{
  "num_hidden_layers": 11,
  "hidden_size": 768,
  "n_experts": 48,
  "experts_per_token": 4,
  "d_expert": 192,
  "d_shared_expert": 0,
  "hidden_act": "swiglu",
  "moe_layers": [1, 3, 5, 7, 9],
  "router_score": "sigmoid",
  "normalize_top_k": true,
  "routed_scale": 2.5,
  "balance_loss": 0.00299,
  "balance_bias": false,
  "init_std_router": 0.0089,
  "lr_router": 0.000149,
  "num_attention_heads": 12,
  "num_key_value_heads": 4,
  "head_dim": 64,
  "vocab_size": 32000,
  "norm": "rmsnorm",
  "norm_place": "pre",
  "norm_eps": 1e-06,
  "positions": "rope",
  "rope_theta": 49200.0,
  "rope_fraction": 1.0,
  "qk_norm": false,
  "attn_scale": 0.125,
  "tie_word_embeddings": false,
  "parallel_block": false,
  "init": "normal",
  "init_std_qkv": 0.0189,
  "init_std_o": 0.0189,
  "init_std_up": 0.0189,
  "init_std_down": 0.0,
  "optimizer": "soap_variant",
  "learning_rate": 0.00138,
  "lr_mult_o": 0.683,
  "beta1": 0.95,
  "beta2": 0.99,
  "lr_head": 0.00367,
  "max_grad_norm": 2.0,
  "warmup_steps": 200,
  "schedule": "wsd",
  "decay_fraction": 0.937,
  "decay_shape": "linear",
  "final_lr_fraction": 0.0,
  "batch_tokens": [32768, 65536, 98304],
  "max_seq_len": 1024,
  "doc_mask": true,
  "train_tokens": 317000000,
  "max_steps": 5295,
  "dataset": "wikipedia_en"
}
Below are experts of layer 7 (counted from 0) of a mixture-of-experts language model. Rows are named router (the router's row for the expert), gate (a neuron's input weights, with its number), up (a neuron's input weights, with its number) and show model dimensions 256-383. Each number is 128 + 24 x the weight over its row's rms, rounded and kept within 0 to 255. Numbers have three digits each.
After each expert's rows: a language model's description of what the expert responds to. This comes from a sample of Wikipedia text that the model never trained on.

# expert 38
router:125072096132106160107117076141143142152095151159090131100104131103105146156121151145094125109142117119140123134102129141089164099078161091101195112105095119131131132114100128151147138101117086146090150127135111180099158157118125136090141093154118060104124136143136160104135111140136135119182136161169113095094120135126164120120149157132147126116193142184130140145089096131140100093122
gate0:147138149140083165134103160132121134115123170118102127126126123187155144180102138134123141151142096140157127095082142133105118099122110130105099144133119107150115131118130077198122118141153106115086102132117141182130141138163141077090184132147108147115126109153144138130158092157139147137140121120128110202105139122152147125148138088116144121143147169119156123159109159117104123119080
up0:098166141150134147148112095155143104098121127111103142143143130099124107127139138104117152093154152133069129151175105093118135144145145127100184101100133114089132122117160185108128136156130156154116114147131109146138096147105181131119147126083150099144141141139115132140099102118114122105073133148123135053129156118084124107079076136151132098142078110121118104133092146127139140132157
What it handles: Quotes, slashes, prefixes

# expert 42
router:119108146090115106096125119168141108126156129082167119116087122148132123114166158181091109129149113126144132095122112174135103162148114130112142139156109140138119117128116124174101123133115183146113136117177120147164137056123123106091134166153132132111136154136166135170101150120089158145151153146137156140157130162160136106134099114126102124116122111106053133119061170132122136157074
gate0:120135167114122136126154086101168151141160129132129056181129162108080163161123115170113154155126115135112128128118112082126095099152102162109150143112129109158090108141123098152134133108145154124153123108180150149078084094113145141158144100193124169148100118169167124113163124102116089101127077144143124120128112135140093137124147134089080103122130120101102111137112173135112145153152
up0:128135181122140145121141117153135183113128165123157104160118156118060119111138127156142163148147122141121124129137121114117119074125089166107145138091146119123116119134143074095122115121146148118133105104181137127094086152106193147128132138155151139116095136124126109126103122103097133089117136163174125103084169112125096130098157150102127133134111087120104133096140144155081174140164
What it handles: Biography lead words

# expert 26
router:134140136152166171129161147158123118097107093132111117105145086129131127113146101110128129178134106129162127142100113133104128143137151097165146142075137140151134101123137147105101106173108138121079129169112159079106101133123189136118103136121139145123156116148116129129125064128123108147166168106118112108110096185137123105145142117123101121105109161130152119097098154154089121158115
gate0:154075162127132154097120175146097110125150147108130127149139138126134125139131131146146155149097104159142123139139089146122146154121142113153125148133111069100150097116133146122169138115111075158113121166123151118150130124111152112144145160099137140095146104146115145118069136134116134159134174118053167148157140168138090145138123139101109113103143146150120119129083195107108115123158
up0:104145113149178070109146078108168127149139139143133172118128120082128096177161127141130123150159124149103087105136135130155157137157143163136119104135102136131149138198146091128111106128100119146177109112101141157136117144100099091107135101137107125164128179146158091131150101134067137101123114144147100130125144119149086123127139165174121132168128109151157139120160115117147133172109
What it handles: In before years

# expert 15
router:117124111146104140180099110119126119161130131126107124129128122113138113135171162117088100167167104106140108121144142102115155183135147112106146090140155111125117104087150129121108117172155136141139100147142129134134135106120148138156150131131107119143117086139149168126112123102127140117085128160123149111153152146111163112090108139124139120136126142165121093171131173149071125147176
gate0:107091134194163125116139091178142156127142134130124131075111112144103127120131122127127144135148118120101150085142110151118116101159098095143160138104118146146098130174128172152122096132086142158109139177106133137127169127131135113137136123144142113155090068126099151097157168155111144154146146098168106082084104105140105126121144127154128118085140134125135117101128154116143138134155
up0:144134143125097135114150148068125130126130111114149099174125122107128097113138127177154144151097121124143105140137148095135104155160124139129112148093101132119144112139085135153108108094118105119141084112094145080105130105142124128078120126136135108144148170135159144123105079124145130111115115140133136156133107117108123119147126141130126118161144139153128135113110085141114105124096
What it handles: Place and taxon pieces

# expert 19
router:126133110122151138112134152122146147140164102151113138129155145108152161066121147159128077153107130123117148123151141147122135151107182088109115121122133153093109176110140146121118107171146145123084102118115129092163171135119143109133138166112118120098106124126124144108115146120130087140174153118127152145152122119126101106114122088148162079114135153113134210114097154110132135121115
gate0:099145093091133097146170089112106090112152163208135135084107139168094097131127138124182102127119145141102148134156141129131128128113144098127141122157081137108111145141091112125122121098105119119083091142153167128111129149118108167132144121137135108125146131105066104122139144131131120097210137160139126100111097160117117087127135168110175115072153105132150148142093147150143106144128
up0:098118143125160112126188103121130136118143127168142142075136098130088095119131129137115103120142129134142147138153132115124106145128132118153145123137126117118093138115116138128129132097104108141093136148159165111098145166134148153131141181129130120119128151100072102122099149118153122109197096116153115123126093153146121126165150133103158089104167095123110132124144124153139141124135
What it handles: Math and symbol markup

# expert 20
router:156090121137123122115144160136153119126082151123098081132134118077082117114144129130100117120120146111126117139159070131105158119169129110134137141144157148152141106139143141083093123103164148118128139143146083141138087171118132110128160146111150126128117111117131148141089161116185136085137141137108144104126111162084116142139120110110108117148091060117077086105126138118130149144152
gate0:100153119199127137110093152106136131050122089097130109133132140128178098099123095128131088105120124125062158143150150164108162085160139115148112123145103084135112112121126126139106163105132093144141121120097102104132148150148109187159136102162126111134089151134171141149145134139085143090118113106139096124179118107080155143147161113162150115088100136104120160113149140118089099120133
up0:110119128137119139117139138121145152066126089108116103132113149120147129114112118173134116094107103116099149126195125136102135150166154105135147138163127111142088135150146139086130128104130074130136112129108106125137167165159115168143140109157083088140120111116160139132140142174112128127115125104150076125178122122144124108120160126168110106101122151102097141154123154115144106140122
What it handles: Song and work titles

# expert 17
router:113150091126114120114103129160084101087102093120230087120095088166110097108116103154183129124131118099088141124112103084139138137150116110102128160126151174108137155178119095134126124132101139159104178133134141149133084121125159140102122149139113096118137127139133111188178099122096161157179133134116102160115113129066156131144175125094129149089121109096110175100114128161092163156121
gate0:114075124127129188137140173114134102151104128133123104121153092124128153082156096129110079161084118112128152149106117112096109148127102120133182114112142129114154119124183172116115158102151131144124101126145101052181116118130136114135140152140106140118125094109144165139096108107184154144088174148136130127154119171120169105131114099161116146123145139192123129121089138139126104119164
up0:116111135122117143159118113143094082124137098109140131098096108146154136111130136152119069153125128138168141097096134135160121150115097142155162132104133118135079116100180128147121151163128133146125140089234145152118117140136161154131141141109139109112135160103112137149068123123126152115085108119129078139129128102148159146173132109162115145145103119162117130138124152130133143107131
What it handles: Prepositions and clause verbs

# expert 22
router:121132082142143073137075170123135151137130131111212123085100075140125089138103161124132168108113121104096118094111107155149124121120140101067109192146154130141119127140125105133165105118104114094116102094103132154103107132130113128141131127135113077131150136140134133168168130126080126123169142134125125134083157135091115163114139119111108166095148104114146182138139086133142126176142
gate1:155127170121144106071141136096169122111117131145129167114140140137130139159125116115129132126109129124122137105160156153163166124197094114123149165124150094170127076107114113089101124102113102103174084134128138133124215157100148129114160118113140159123101103132104150132123104131124144154154104144192116080143109131124100127098151101146124170125136122154152128103104157146166183123128
up1:133148121136116096066136130114136135136100142098111142099143165159140119155148117110135116184136118128091125121207109103148153141140123114134149122123140096135134079094132145096103116131111121093137142157123108133121179130136117157119181130113154148161123094128122162141115102158150131144107086136167118111142120150119106099096159112114138151157100112143122115102116159149161143143159
What it handles: Function words after nouns

# expert 13
router:111058141149119140120172143093152110134135125146109141130175147104145145124116081123094115124129145167163112128108143131097116139131120119125108101089127121094112171107155158144153146124132145121118131120103129069137142132124130084113133159092118139105102100110153142107090147134151121148152121113138098130123139176166131118166072106141115130152091140128157104119115120124144124137144
gate0:113129142148110099129109102128128131137149126161162136184105127163138099168130084117175156133113092125127117082138142096121132120125105131095104146096092128093109099120150170133132101125111120103137151137172111117129154139088121116108136117121105089120163116140126155157146145163092159124132113135152094141098152139119146114112120172135183095114116136136135154118120131134095142099138
up0:135126122156076140133112127131136144091155129116134119156130125133155145165126087123131138161140124125163133097077151088093120127114111135130117121122127120113138098096135138164154084122143107094148123132166081125148153078121112139097123120114116095088147149141095144175153162088157147144122085124140149060131107132134134117100112177099127109096131153101164120141095110142106110118086
What it handles: Decimal coordinates and abstract nouns

# expert 10
router:127137133143146123134141146092110121155109149154082089131128141123135110126195148113110113133145116179123118152092137122134107128113125144084166177131110122148120129110129132156109087147091143151068108112151114124073134122125101096108141117172124180109150132136155085155159111147134143139180143113135106121110118187139103103105131135136122151133129117087112148119083131125104124127115
gate0:138099147096132150126180121130168113113138142130117110149169130083169078133106130133164125161154161119121117149091099110161131137129140112105110182125106139119151118119122151103106152110158142152119145107105116162130128146119129130115160168156105127096122098166144122127146127082126131151144127134111100147100130126114120147111143137094124101096154125129135121155121119108142092135160
up0:119107137088131093085141142127166132127120114141119095142167143114153111135111116130150085166155175088135110133129134142137140138115129099108113147091090153132146126116136144127130159151177145082118138118092104146097144118129111113161139167141101144088094055148116107113126113085142142141172141107123148146150112090168095141140132145142120100111152152128136136134126118114156106131110
What it handles: Opening brackets, list dashes

# expert 21
router:104124145146157149088120137086123129156190152093175130153147103147111088133132102115139119105153133129141136157154105106116128143125158102159127191139103148143162110127095118073159124110147109105108112131122101132164140151119151109134126154169136153074121133077120127139187129120086134122122135118114108121169149116128089089141084111156113121111128111146099153105122137124111124147115
gate0:103087156098115120144096147162095139133118163155099122144133068175117085165141149127080149134164139085136094129139183143164128120124131151091129183134107158141085126143116112132116141109172141078154078158161105141126132124145128135099092167122119156098162123159168130121151125131122164100153106090158107155141142132133144097094108115144114109141124133115105115157109127096069111155154
up0:178087116146143114150110132108163135155110128101118117173181093133160120115128097107142110122121117108086118152145134128142147146109136101173125131158136107125160131109163101122118096126123133140121134172142138153109137081096142119139150099151122094099083116117120119130143128143111130123123134113079106153157133122109085142162117147133134125137132149130136130144134159151114072130127
What it handles: Years and time words

# expert 32
router:154086143144121124089114140161138142143103118097139141155130106131150144138132126135113123173116132130145137112148150156139105133114125130156134158150130133113143088173102144127102137125128134118094114114137100153199152074117122135085133144118078128116111105112172155167125130121117157152134134114141159141103128143165106124114109105137126122117143123092135139131101163103153137192159
gate0:161142114138098087114124115122057110087168133099151141170169132156141103151164146108145142135176092162114089133120138090142120132102124119167163115117066096175128083177129145132144123105129134145148129086126122136151131133112190098092081133123105128136164105094148083144136105146124116127137130113123165127096127157117074103086125110131118109137124120117152139143119144183153138123130
up0:138130128105114123095109131139092163107152133089131160125121113072121126155110176112168136116091141090097156106086119101099134161134146136185164140175133106120106113169178071085135166149133135121141104140159105150073135132138101151114129163101116107110103127091116143125149094144132135150133106130137114087143118131147138128107129108101105163116134111110130128113122122128120149137123
What it handles: Section headings and infobox labels

# expert 34
router:109118111111142148119083165069101153135176123095107108156140154128123164136117126096114111095096102179145096120104120157085124127146134145142097136137112155137138156122131138133147132137147137133139112125114130109104142119127144078118155142128147149109120110162197143132186065139095143172188054123112106122149128105149136152147139144130112132079147135114102137121121151118089146136140
gate0:128138132091160092112131147139106149146139084084154155098105083178081117172127118169143145134121173122124147124160143129172119118146097139134139131093127170122145169107132127146115088125083161136121119143138120150104156062140116127121095130116120096108132149083157123138133165124102117102123143152070157148089155118146130152090082131123124107116158138167128129104091114106094129114150
up0:123134139129122132091116123133127138087126115100133110122175101173117130172129178207139093102120139126110163148153142155151161109138141117144156136118113172123129135143153134118133122090099135106129081107135146123160151091097122138090113190088119125148116136095155115137101111120125190120111153147118135108156129141149187116112091172132103130124092128111091158156093121129137193159141
What it handles: Indefinite articles a/an

# expert 43
router:121086152118110130108134096111139150126109152122139122112152074128116093137127118119159157162109136118140134116136122113147150138105132096123207172099147131135127129155114110096127120125114108155112125140118116161153134133117115080147098116140130101122107098132121100065142097119122154179125180131125135093118137155132131049143141120157093102129137134124128156115116128172121165149098
gate0:085122149143088159118097139140083125143128145085149120116078131164119178171139094130162107122175095119092149123139164132152099132122126156148154165141143133130100099142109069154174125107115156161154119121120156160135128123145112111119126084137107102097131114135130166122114081123102120160120135131128121121123142122148110058111105165115118119085126138105118084146174120132123099157138
up0:125140137154134127105123140119118140117149131106173136138107120168128148102132087160147143130137121126114150140133153135189151145103130118135169187116142135114129145103099088090143097108107123138169149125093137175128143143146126138103127083153131106107119118129096152122154122122146114120124148093093107103113122131135125127156139117124099145107093114095143076123172128142140133144113
What it handles: Date and clause openers

# expert 27
router:106124155140154147096171136141097136135104136142086152117167156079141173147157126134129158138119151143117152145155098155092137149139135099153101131128115100147112105110156153088158122156153156095123086123144080109170131107122126111145129099105152126116123139130122137092083125137172145171132136111114178109184117150122130083138107089187110123140104174150156124088118186116112119106146
gate0:139111082134181101147128078137115112113127085077126116099091146136140136097166146139150125132146091101060187169127116097107129083137110130111150144178110151098128108160142139114127108136165115154124133112111083144155108124102118125108142110137130082141145136113111116151135121123143155126098115142181133109162151122113168126122140148145097145126094101106119124129117165135136151139119
up0:105157130133160154131162134125071138127148133097109167127099123145176143118122136177110156092148129128138105140129114115123127171166118153110160154179139119153133110148104168140123148123115059122113096145108125167109138112144126139137123104142097161137148169111130183110097119136123139172108120106164138153141118089146139113143134128120064152112100140105117094099094103132102103147115
What it handles: Time words and t

# expert 9
router:124095108134135158122162104099128119153158156139122168130178134130133137113142124129136104104087115142148129152110102119146094130134096151116140149125087123117108138110140146132171147165138108167099092130108116121162146120127136071110161129114128067121151145095110115112106158109131134150151146094140164101147158124165137098103111082114122119158129142098131134129131129132159125166138
gate0:116071152113121112132103157116093088138097133094149119123094109161087125094134118118108163152139185126150136120098094138149161145134120155128130156101144153098119138119125128074135131121170136094142139129105129144100112144146124131108130147150124136125092169131149152127152117073148120131122115131132136119070152120140137129196061118126090133127172136147131114143088100146115113089100
up0:105099155161137114097128158122106081113072122134137115153125135113116101061110091163156117114121140129122142112149114127120165141144143119132126123105105134125077148147113131151185115152173137133138138110101119124130120141128160116105131111128124121148095130107134139121093106124134135132095153097124165108112110118174092115180107139127099122128108148141116098121143115119120114101096
What it handles: Coordinates and infobox values

# expert 47
router:184136134144111140108150181128143134138146142131103103173121115117148121144140112114122124169149106130154143134131097127153104151157109094110151165122136131138141125115102119148069131150125128112107131095134124162167120156121156128118145109135098109119157112151129112090141144119142119138113129115120103136135134124123121109097126111123147085127110120144138114157127142131113141172096
gate0:132141091119118103153126117130129138129101136109144167142190109116117151127112154141162076101104137090123121137136101181107118151197130116130151149153126129137129151154133109074087104097110106150121155119124129133126125141125106113127102127122140091179161125070079106136103078153167135148129100161109167154125139140127130088138114123153131075146133077093118153140138093102164166142106
up0:105128129114150145107128117122122139096159139099125103136058120132104104145130113110087144156120154190128144127149155097151118116074126157157092130097155159170083084139118142175144130146146133131106088178138094125141112099138136145130142147152101168087115138139172167115175197107097116141164161065122083148080112126136087162100143140096128159132136183155137128131117135198120079111159
What it handles: Ordinal words

# expert 40
router:136117137122151155127133167136102141131134132125142114099144100142149151157166138133109103167114118119178120147108104136120131128136127107141119178138175188116142137137149127129107069116132136142105119125107110119137162136128165118132096140160108099117161108137131166149167104147138139141129133131124136135129155137094121113123108116096107105119140140126156164095086132136151128157152
gate1:139145133112106149102081168150099101112104147128136127196136145145070146126102116126103149125150106121105127119149102129154125147103122113117119123124155196157126154104106106099147172091157161137123109146167169127144091173130129141144114152091147137077122081130137165152087102155135134147110161110136169089139153116095110083138113095139142137171136125154113103120117129100163141104164
up1:122137116157117106127189120175160128116142129150116135066090102114128122146109131079111095131120122139136135123118153114116109089150099117130112117139144100150123111123122123146111094152086108109115116110070120132138129106147132104089087124134155134144163174120151078118142119095102140131111113143143099116121122150084129166129142136144144100131145155084142139158158150128121111095125
What it handles: Units and measurements

# expert 33
router:176134121166115097113130143157137140152167180142167098125156129127119170171104137103128172091113164132098076092104092117090173124185131135180177143147095112114123118149095102126161125112124168153058116139137105115125125135119151133126174147155092160116119122110124147145128131155140136169126144172094154148139134176131109091137126141121112132124115089079103128127099145126097126118119
gate0:148151137170108131109110138143138147128144152126131131138141149122145161126138104141121133118118147126134093124153097135097162155165151173190138145123119123145161116167108107160153136114122144141135130139121195134142132160107162127118129140135105141114142152101137152159096146151144118163123145115129158117114129126126090124153146167125154125119148109121098104089147124115104123122116
up0:127155130075122115140123096113120149139123120109125142127099106145097118132111143111100125129133137114114154106102138132159109098153140101121098122142168135130143141093132170092130109114102125120109111085120100141132094128120136108118128135097130105129118155172111103152129066133125162091121121123131090110111119109141150144136083108134123137130120118141097129135099133107138140136124
What it handles: Place and nationality names

# expert 41
router:148143103138107165100114162098112118148181131107106113104122128117120131150105151135141120132145123121103084122102141123145108112130150100087099125146125132127098155171128108159132102136145125128133118126137085123179113115112132134133122143162101107112153128167137149156114142097147108119165121150136137117144094126105155136123139104116125096127105113148129136114097110140139128158108
gate0:144158104146110109063116107107144120129143091063170108139133095156138113103091127158139092140119153095146139091116105111165120133120176115147150132149124118145159174117108130147128106131110167134108114157116126094156132094111121162115151194156107097151148101112136143156130085127140183146128141154100136150132113088143129117123132143061131171112081126086135147122135087119137161160163
up0:172135130123117148133157107133131136135122142119093155103114141120105177170171097162095121124135084137145121143130138096131103087134085149128154109145108123115119090146133103127104107123128142137170132118142141114154120097117137112146108084143139125120105152125094135121089161130137106155077145136077180092153122132123166131096130132155052153154123077180126092134110108101205079107111
What it handles: Determiners and word starts

# expert 0
router:111127114115105075150109091144137124124126137123139124133159111149158105138131125137115105125135136126130131149095104129181155127119136110113133166133155090129124129138135139117130105105089157130164125099091108142120094136125145096107134107121127146165115136135187113072159092118084153105107146121106108151142116176153082115135126097142146129106067149164130145175173137147130112141138
gate0:150099154106136149134135115123137128136141109112162135076126112145134141091147152123131151083092087079169094190102108157127149117160133142089128140162153145134114143109124129179113100137120109124103114140119144137117151101119128151148206152118159175108121150092127172188145158134105112143144145125153102157159121128177133118159150091122104125185108150115140157146126156109158141126108
up0:113161110151108122128161116118121157132153084143130144147123145128108139141120096138127076113178147187123155071142090083091073136106143132161127070094130149120155139152156121147123164127174163167133138115150123095142128146142134150083092144145126101104149101151110123111114146099133144129106128126107160143130141100094161159099145139098166105133157108111125164110137130139081093114124
What it handles: Commas after names, predicates

# expert 45
router:163110147119144116114116123130132119115157145160170129097131099116091116109109161103134124112121125165131127147112122149098088101111161111109067154156141103145175140095148137143095083131124087125102151139174105144125117125116136115107099151154104158155165132127153145150112121068160160145154113130141115126145089114144136129114132117076107103141145144155165148128124133124108095136141
gate0:138153138153120132108113097142106089109139138090148088120128096112129138137138113157146141135131111143112159138150136090133100095127129161138134133153151150092136104140154145121158155135117159157120139153127128131118097114156146152102086130146114121134169121103155131155090154106131133157120156162136158143117155148112139136158161129103115150159155124098080097156130153128119119169133
up0:122125119115102137119125112122136127165110139095132113097146156129161081131143116156122152144120124107107114144177135092182149121117122134115146131164146133094127137128159126147150113140153134104113087166084110129116130124136149140120124100160118169100109149124136128122126141132100111124153151168141113133138141164119087118125176154132123176171166140083117131137123175159089106147134
What it handles: Adjectives and modifiers